python train.py --n_layer=9 --d_model=128 --n_experts=64 --experts_per_token=2 --d_expert=96 --d_shared_expert=0 --activation="swiglu" --moe_layers=[1, 2, 3, 4, 5, 6, 7, 8] --router_score="sigmoid" --normalize_top_k=false --routed_scale=1.0 --balance_loss=0.000149 --balance_bias=true --router_noise=0.05 --init_std_router=0.0135 --lr_router=0.00198 --vocab_size=4096 --norm="rmsnorm" --norm_eps=1e-05 --tie_embeddings=false --optimizer="soap_variant" --lr=0.0176 --beta1=0.95 --beta2=0.95 --grad_clip=1.0 --batch_tokens=[65536, 131072, 262144] --seq_len=256 --train_tokens=661200000 --steps=6307 --dataset="wikipedia_en"
Below are experts of layer 3 (counted from 0) of a mixture-of-experts language model. Rows are named router (the router's row for the expert), down (a neuron's output weights, with its number) and show model dimensions 64-127. Each number is 128 + 32 x the weight over its row's rms, rounded and kept within 0 to 255.
Before each expert's rows: "raises" lists some tokens whose logits its average output raises strongly, later layers aside. This comes from a sample of Wikipedia text that the model never trained on.

# expert 34
raises: ",", " |", " ", "."
router [ 45 115 205  78 108  65 114 127  82 141  97  96 149 149 123 175 102 172 113  68 176 122 104 137  64 110 106 138  93  87 117 170 102  81 109  99  88 119 132 128 112 107 116 121 105 183 136 153 111  98 127 113 105 104 151  87 149 142  98 122 135 114  91 159]
down0 [123 100  87 163 130  95 145  57 102 160 107 219  66  95 123  79 127 161  80  90 134 124 163 103 150 104 124 129 127  54 123  96  81 145 146 120 153 112 101  81 189 109 168  83 116 116 144 131 101  58 127 135 141  98 157 107  90 138 115 125 153 173  55  85]
down1 [191 143 136 142 150 147 140 147 103  97 132 113 189  92 120 111 110 119 156 183 162 104 153 147  67  96 125  99 111 188 143 124  92 127 170 133 135 153  94 109 118 110 210 117  92  96 134 144  90 146 173 147 128 125 127 117  62 137 137 121 125 135 141  66]
down2 [168 110 189 125 155 100  81 109 117 148 123 122  76 155 134 183  70 122 135 121 119 127  56 110 151 163 135 116 122  93 114 161 145  94  80  95 105  82 117 188  79 146 128  81 150 138 161  79 100  99  60 105  98 130  74 144  90 169 150 154  52 151 126 160]
down3 [110 174  98 108 149 105  88 132 133 113 121 136 127 175 116  79 155  83 128 132 101 111 168 115 121 157 105 117 200 151  77  99 163 148 165 159 121 159  76  97 120 143 122 147 117 132  92 149 151 127  60 138 101  93 105  51 100 120 135 118 161 133 183 130]
down4 [131 151 120 151 122 101 177 127 122 144  83 107  82  55 126 134 141 116 131  73 115 180 107  96 113 110 122 141 122 244  98 167 154 144 100 110 132 129 104  80 139 102  97 164 129 124 144  96 127 113 131 106 111  46 151 194  88 144 118 111 119 176 150  82]
down5 [112 161 163  84 148 130 145 124 137 165  85 143 177 117 164 109 107 175 126 152 120 116 135 108 147  75 125 105  69 154 104 112 111 120 101 148 141 136  91 137 155 153 112 163 157 112 121  70  99  84 144 137 178  83 116 103 135 151 125 143 155 134  88 174]
down6 [133 122 154 144 100 128 129 104 172 122 153 110 102 100  87 154 177 126 116 134 156 101 142 140 139 168 142 124  78 185 138 133 150 129 137 179 184 186 142 162 111 178 129 156 118 169 113  80  90 115  70 137  22 152 100 122  82 162 109 145 162  85 124 165]
down7 [143 128 107 137 132 129  92 173  82 145  95 140 128  90 171 152 112 140 153 144 190 129 127 155 108 136 128 127 140 119 127  90 147  84  52 108 151 169 157 128 139 117  56 139 145  89  83 139 101  97 154 129 117 108 133 139 161 117 167 132 115  97  47 138]
down8 [ 87 135  95  98 127 103 154 160 133  95 190 137 126 169 203 130 133 102  47 126 141  62 139 152  82 123 168  87  82 115 181  72 166 100  84 144 181  71 102  95 127 140 137 140 155 144  79 124 121 150 161  94  81  97  70  83 186 144 129  77  94 145 135 108]
down9 [138 104 158 112  85 134 143 162 107 152  95 143 129 159 162 106 132 146  84  82 142  49 113 154 175 113 104 134  88  88 143 100  80 129  95 144 134  98 130 118  79  97 125  83 147 103 200 183  48  87 103 118  92  68 145  97 109 134 130 142  66 114  75 141]
down10 [164 105 111 153 150 110 122 182 185 158  91 201 108 125 124 116 161 131 148 143 167 135 121 102 173 120  78 174 141 159  99 122 178 114  56 143 184 122 109 100  59 126 113 133 183 157 130  82 165 129 163 122 143  63 148 152 188  77 125  83 144 139 131 116]
down11 [ 54 119 146 168 110 139 125  85 118 164 145 124 182 147 175 121 150 125 165 163 119 154 146 116 157 143 131 135 133 165 119 162 131 164  79  70 132  41 126 109 186 169 132 164 142 148 102  37 143 134 127 127 105 117 153 128  71 153 178 106 110 158 130 177]
down12 [141 139 160 115 149 111 155 143 145 189 123 168 123 132  82  99 144  88 158 215  94 106 130 125 137 182 120 192  97  56 165 135  76 117  97 139 109 129 102 131  61 136 142  95 123 131 109 125 165  99 134 140  86 116 146  57 101 147 131 106 139 144 116 153]
down13 [137 113 151 112 187 144 139 140 125 130 126 122 109 157 125 102 114 137 165 124  68 103 148 107 185  99 146  79 169  22 156 142 104  67 142 131 136  78 174 142 119 161 169 110 107 101 119 123 192  96 166  71 101 144 118 146 104 114 179 132 125 100 153 165]
down14 [117 129 145 126 101  92 121 138 128 131 106  90  59 131  98 128 145 147 110 117 166 121 166 119 154  99 166 103 114 152 141 186 154  48 104 125 120 141 135 102 129 165  80 147 120 157 151  45 109 118 134 128 104  88 150 135  61  96 120 170 112 125 118 127]

# expert 0
raises: " |", ".", ","
router [ 76  74 201  46  97 101 136 153 146 123  80 113 142 128 126 118 135 161 100 116 184  71 150 115  82 115 140 122 116  97 162 149 134  76  89 134 131 105  87 149 152 108 103 170  98 211 125 151 102 150 139 170 127 112 154 131 167 119 120 150 121 130 110 146]
down0 [154 113 105  95 166 116  94  83 137 150 196 136 130 145 118  50  96 162 160  84 156 117 167 121 114 117 151 109 171 177 110 123 120 143 111  41 103 128 126 102 122 126 140 196 130 154 115 169 105 130 166 147 114 195  88 134 157 146 138 117 116 138 118 131]
down1 [167 132 127 135 124  80 125 158  90 121  91 131 131 130 137 115 145 156  94  98 110 125 133 128 149 199  95 140 114  23 134 135 149 111 163 113 120 140 122 175  86 150 135 155 107  72  91 153  54  88 186 151 166 141 151 125 150 163 127 143 173 149 151 166]
down2 [121 107 135 158 151 163 122 124  95 141 119 142 142 136 165 148 144  96 113  81 123 129 148 117 161 112 147 125 182 115 135 129 112 121 125  67 164 116 138 105 165 131 160 127 107 102  99 135 168 219  80  97 195 117  96  89 155  74  98 143 124  80 133  94]
down3 [127  78  90 177  76  67 183 122  75 124 163 172 102 143 140 144  92 138 141 198 140 133 132 165 192  77 104  73 138 151 117 133 139 129 163  76 129 155 122  96 110  72 135 117 109  95 185 108 154 158 133 135 149 142 129 154 158 125 146 187 161 172 124  92]
down4 [129 147 119 128 144  83 135 159 149 146  93 119 141 155 105 139 118  47 132 197  72 121 171 114 138 130 143  83 115 111 157  74  92 122 123 101  89 102 124 162 156 155 118  94 104 190 128 169 173 143 125 191  76 162  65 157 162  70  89  92 106  58 127 119]
down5 [123 131 103 100 136 129 143  93  82 145 165 135 151 169  84 153  89 126 148 139 105 154  73 152 166 101 136 122 163 197  98 167 117 117 134 152 105 103 188  87 143  95 108 125 151 104 194 121  88 120 149 117 152 126 157  99 156 145 130  84 130  90 118 126]
down6 [132 130 112 105 128 141 108  90 147  90 151 131 146 127 120 151 132 180 128 114 176 114 118  73 101 112 112 126 126 236 126 108 107 137 132  99  69 105 138 116 123 127 148 123 118 129 128  99 113 114 153  96 122 102 179 118  90 122 162 139 187 113 148 145]
down7 [184 162 160 111 155 115 119 127 119 160 127  94 144  79 145 136 149 151 144 130 101 135  93 112 152 153  98 125 132 112 112 117 169 150 107 126 110 151 102  87 162  99 201 169  89  85 110  77 129 163 133 129 112  96 160 144 153  94 118 144 170 177 131 104]
down8 [146 150 136 138 118 153 134 115 133 128 146 138 152 122 186 162 118  93  56 130 123 132  98 170 110 186 145 150  97 118 116 140 174 175  88 176 126 107 106 176 149 124 184 128  91 117 123 197 135 142 172  73 176  55 168 125 120 140  97 118 145 194 139 152]
down9 [129 154 163 128 150 127  93 166 152 153 108 150 179 163  46 120 150 143 180 105 147 129 142 119 135 126 139  51 131  64 126 132 113 113 105 195 132  75 155 147 114 175 161 168  80  95  90  91 155 156 154 144 189  70 117  63 136 145 164 108 123 177  88 167]
down10 [172 128 117 140 149 153 104 111 133 120  97 128 111  89 126 103 114 141 130 120 146 144 121 123 148 178 132 157 154 223 102 119 136 102  79 117 126 102 148 144  92 111 102 131 111 162  99 150 166 230 179 138  82 175 157 125 153 116 151 141 152 145 112 124]
down11 [155  94 134 145 144  78 168 149 217  68 194 156 118 146 130 209 159 136  96 103 173 120  86 107 128  69 137 161 145 142 150  82 108 127 118  90 126 102 162 204 138  95 113 117 118 122 185 126 211 146  94 151 100 154 128 170 123 169 105 125 124 100 120 111]
down12 [ 98  91 100 125 105 112 128  84 129 110 141 167 112 121  95 156 163 104 112 134 163 103 136 128 119 106 112 156 103   0 168 108 129  76 151 192 106 126 148 184 106 151 141 145 152 138 156 132 150 128  90 106 173 154 152 133  69 156 127 125  95 146 162 149]
down13 [179 177 127  40 150 190 156 178  89 189 141 125  87 140 111 139 114 134 148 109  88 113  96 111  55 173  91 121 122 203 126 129 133 152  97 120 105 113  82  80 132 120 178 182 128 137 120 154 192 130 179 112 107 136 142 128 113 122 125 127 107 140 142  93]
down14 [ 76 119 131 130 150 121 138  66 176 145 157 113 145  98 109 140 146 154 145 182 109  82 135 109 171 183 164 116 161 115 153 127 166 147 175 154  69 135 211 128 161 147  93 124 132 138 131 141 130 138 210 161 131 133 170 127 132 112 192 150 124  62 142 151]

# expert 24
raises: "o", "ite", "um", "ur", "-", "an"
router [117 128 182  90  76 114  95 135 134 102 147  94 154 137 125 101 100 186  82 105 186  88 117  85  62  89  96 141 108  82 169 135 122 150  95 117 120 125 115 131 153  94  81 144 153 165 198 169 111 155 100 126 104 110 135 114 128 131 107 120 106 152 150 170]
down0 [108 122 156 126  98 106 159 147 139 155  93 158 134 149 127 168  72 148  92 124 106 194 149 135 132 150 113 132  59 123  79 161 118 119 100  99  76 109 182 128 102 110 123  99 123  77 152  42 140  91 118  52 165 114 160 160 135 150 162 120 136 141 155 147]
down1 [132 153 133 143 119 115 115 132 105 145 177 174 103 151 122  97 121 162 156 136 153 158 159 146  95 180 163  74  81 161  92 154 136 119  72 144  81 186 126 141 163 103 144 117 134 159 209 129 147 119 150 143  96  92 111 158 150 100  73 119 254 134 168  75]
down2 [113 202 124 152 140 110 112 142 108 150  84 179  84 131 123  85 143 131 121  97 120 132 112 111 108 103  77 145 134 109  85  83 137 103 147 148 156 146 101 145  88 152 151 122 145 121 198 144 160 195  45 157  70 182 174 191 118 161  92 151  41 110 114  97]
down3 [117 136 111 114 117 104 138 191 131 191  88 106 179  95 118  76 119 148 118 112 148 110 129 107 107 113 136 135  88 176 178  96  97 128 143 106  72 164  57 121  94 120 178  96 122  84 129 142 160 173  93  81 138 140 115 150 115 114  85 137 159 102  94  62]
down4 [109 142 108  78  87 111 121 124 125 118 149 104 188 119 163 150  96  89 145 185  95 114 128  89 104 105 146 115 173   0 116 128 146 113 150  93  90 112 139  97 135 131 103 114 135 173  88 136 117 143 162 133 171 107 105  84 127 112  97 102 160 142 127  79]
down5 [143 119 113  80 113 108 130  71 165  84 153 110 160 125 130 101 150  87 116  67 117 125 132 109 155 117 139 158 165 114  66 177 136 152 122 177  99 126 143  93 128 156  98 174 126 178  75 114 190 156 121 124 137 155  92 142 122 134 108 159 116 117 167 142]
down6 [131 111 144 104 123 102 162 111 106 140 140 128 135 164 143 155  89 115 156 108 136 111 173  92 174 110 143 172 149 182 139 128 152 131 101 137 107 158 175  92  79  74 110 168 134 146 101 178  93 205  96 172 198 135 135 103 103 158 178 135  81  99 120 140]
down7 [ 66 106 168 172 113 172 102 150 114 110 135 115  87 122  81 125 129 100 111 173 196 124 155 115 137 210 121 119 127 154 137 141 165 150 162  97 169  86 110  96  67  91 153 161 139 121 120 130  89 102 144 160 177 110 138 111 128 130 118  90 106 116 130 130]
down8 [141 133 173 169  95 168 160  66  73 125  97 135 157 174 111 138 109  78 159 179 127 128 130 119  89 110 140 102 197  91 150 151 140  92 105 146 148 147 135 137 164  99 106 127 106 148  97 105 116  58  81 151  82 113 172 127 134 126 115  87  95 102 140  64]
down9 [129 138 117 162 131 124 148 135 123 108  87 111 157 176 141 123  51 157 105 107 130  88 139 146 156 157 125 102 193 129 148  66 153  98 135 139  82 146  66 133 157 125 104 172 111 114 136 115 125 111 115 101 148 160 106 145 114 115 113 179  83  85  93 109]
down10 [111  74 136 117 145 104 131  99 135 143 119 152 109  95 180 150 146 140  95 139 171  86 145 116 148 139 127 138 193 178 154 121 154  89 102 163 132 140 121 128 108 178  83 102 131 191 125 170 142 137  86 200 116 114 101 121  85 148 123  62 126 119 175 140]
down11 [149 178 130 133 123 117 117 142  77 113 178  69 157 122 159 104 117 164 119 126 171 127 116 130  97  99  65 162 103 121 170 138  96 112  89 131  95 102  90 144  95 106 158  24  89 114 114 149 133 101 130 118 110  89  96 125 132 134 125 136 173 129 128 130]
down12 [ 75  90 115 177 136 125 121  91 157 118 132 116  66 132 135 115 183 159 107 110 238 139 130 121 144 119 163 174 170 207  89 173 111 153 120 113 153 160 120 119 125 129 125 123 136 155 132 160 135 155 152 127 144 114 166 116  98 142 146 103 120 117 162 142]
down13 [132 174 153 175 122 140 112 168 159 151  64 136  72  75 170 115 102 107  54 135 120 115  86 135 121 176  86 148 109 145 131 103 117 128 133 108  93 175 129 149 176 140 156 135  76 216 134 126 114 142  88 114 117 124 129  88 117 127 159 131 147  98 149 118]
down14 [119  97 118  49 162 123 142 101  87  98 121 121 107  93 169  78  93 107 121 115 113  52 184 144 182 151 100 154 105 194 160 112 117 136  99  67 133 104 108 117 143 148 169  88 144 124 145  89 125 161 165 120 151  48 147  84  79 124 152 127  84 130 125 118]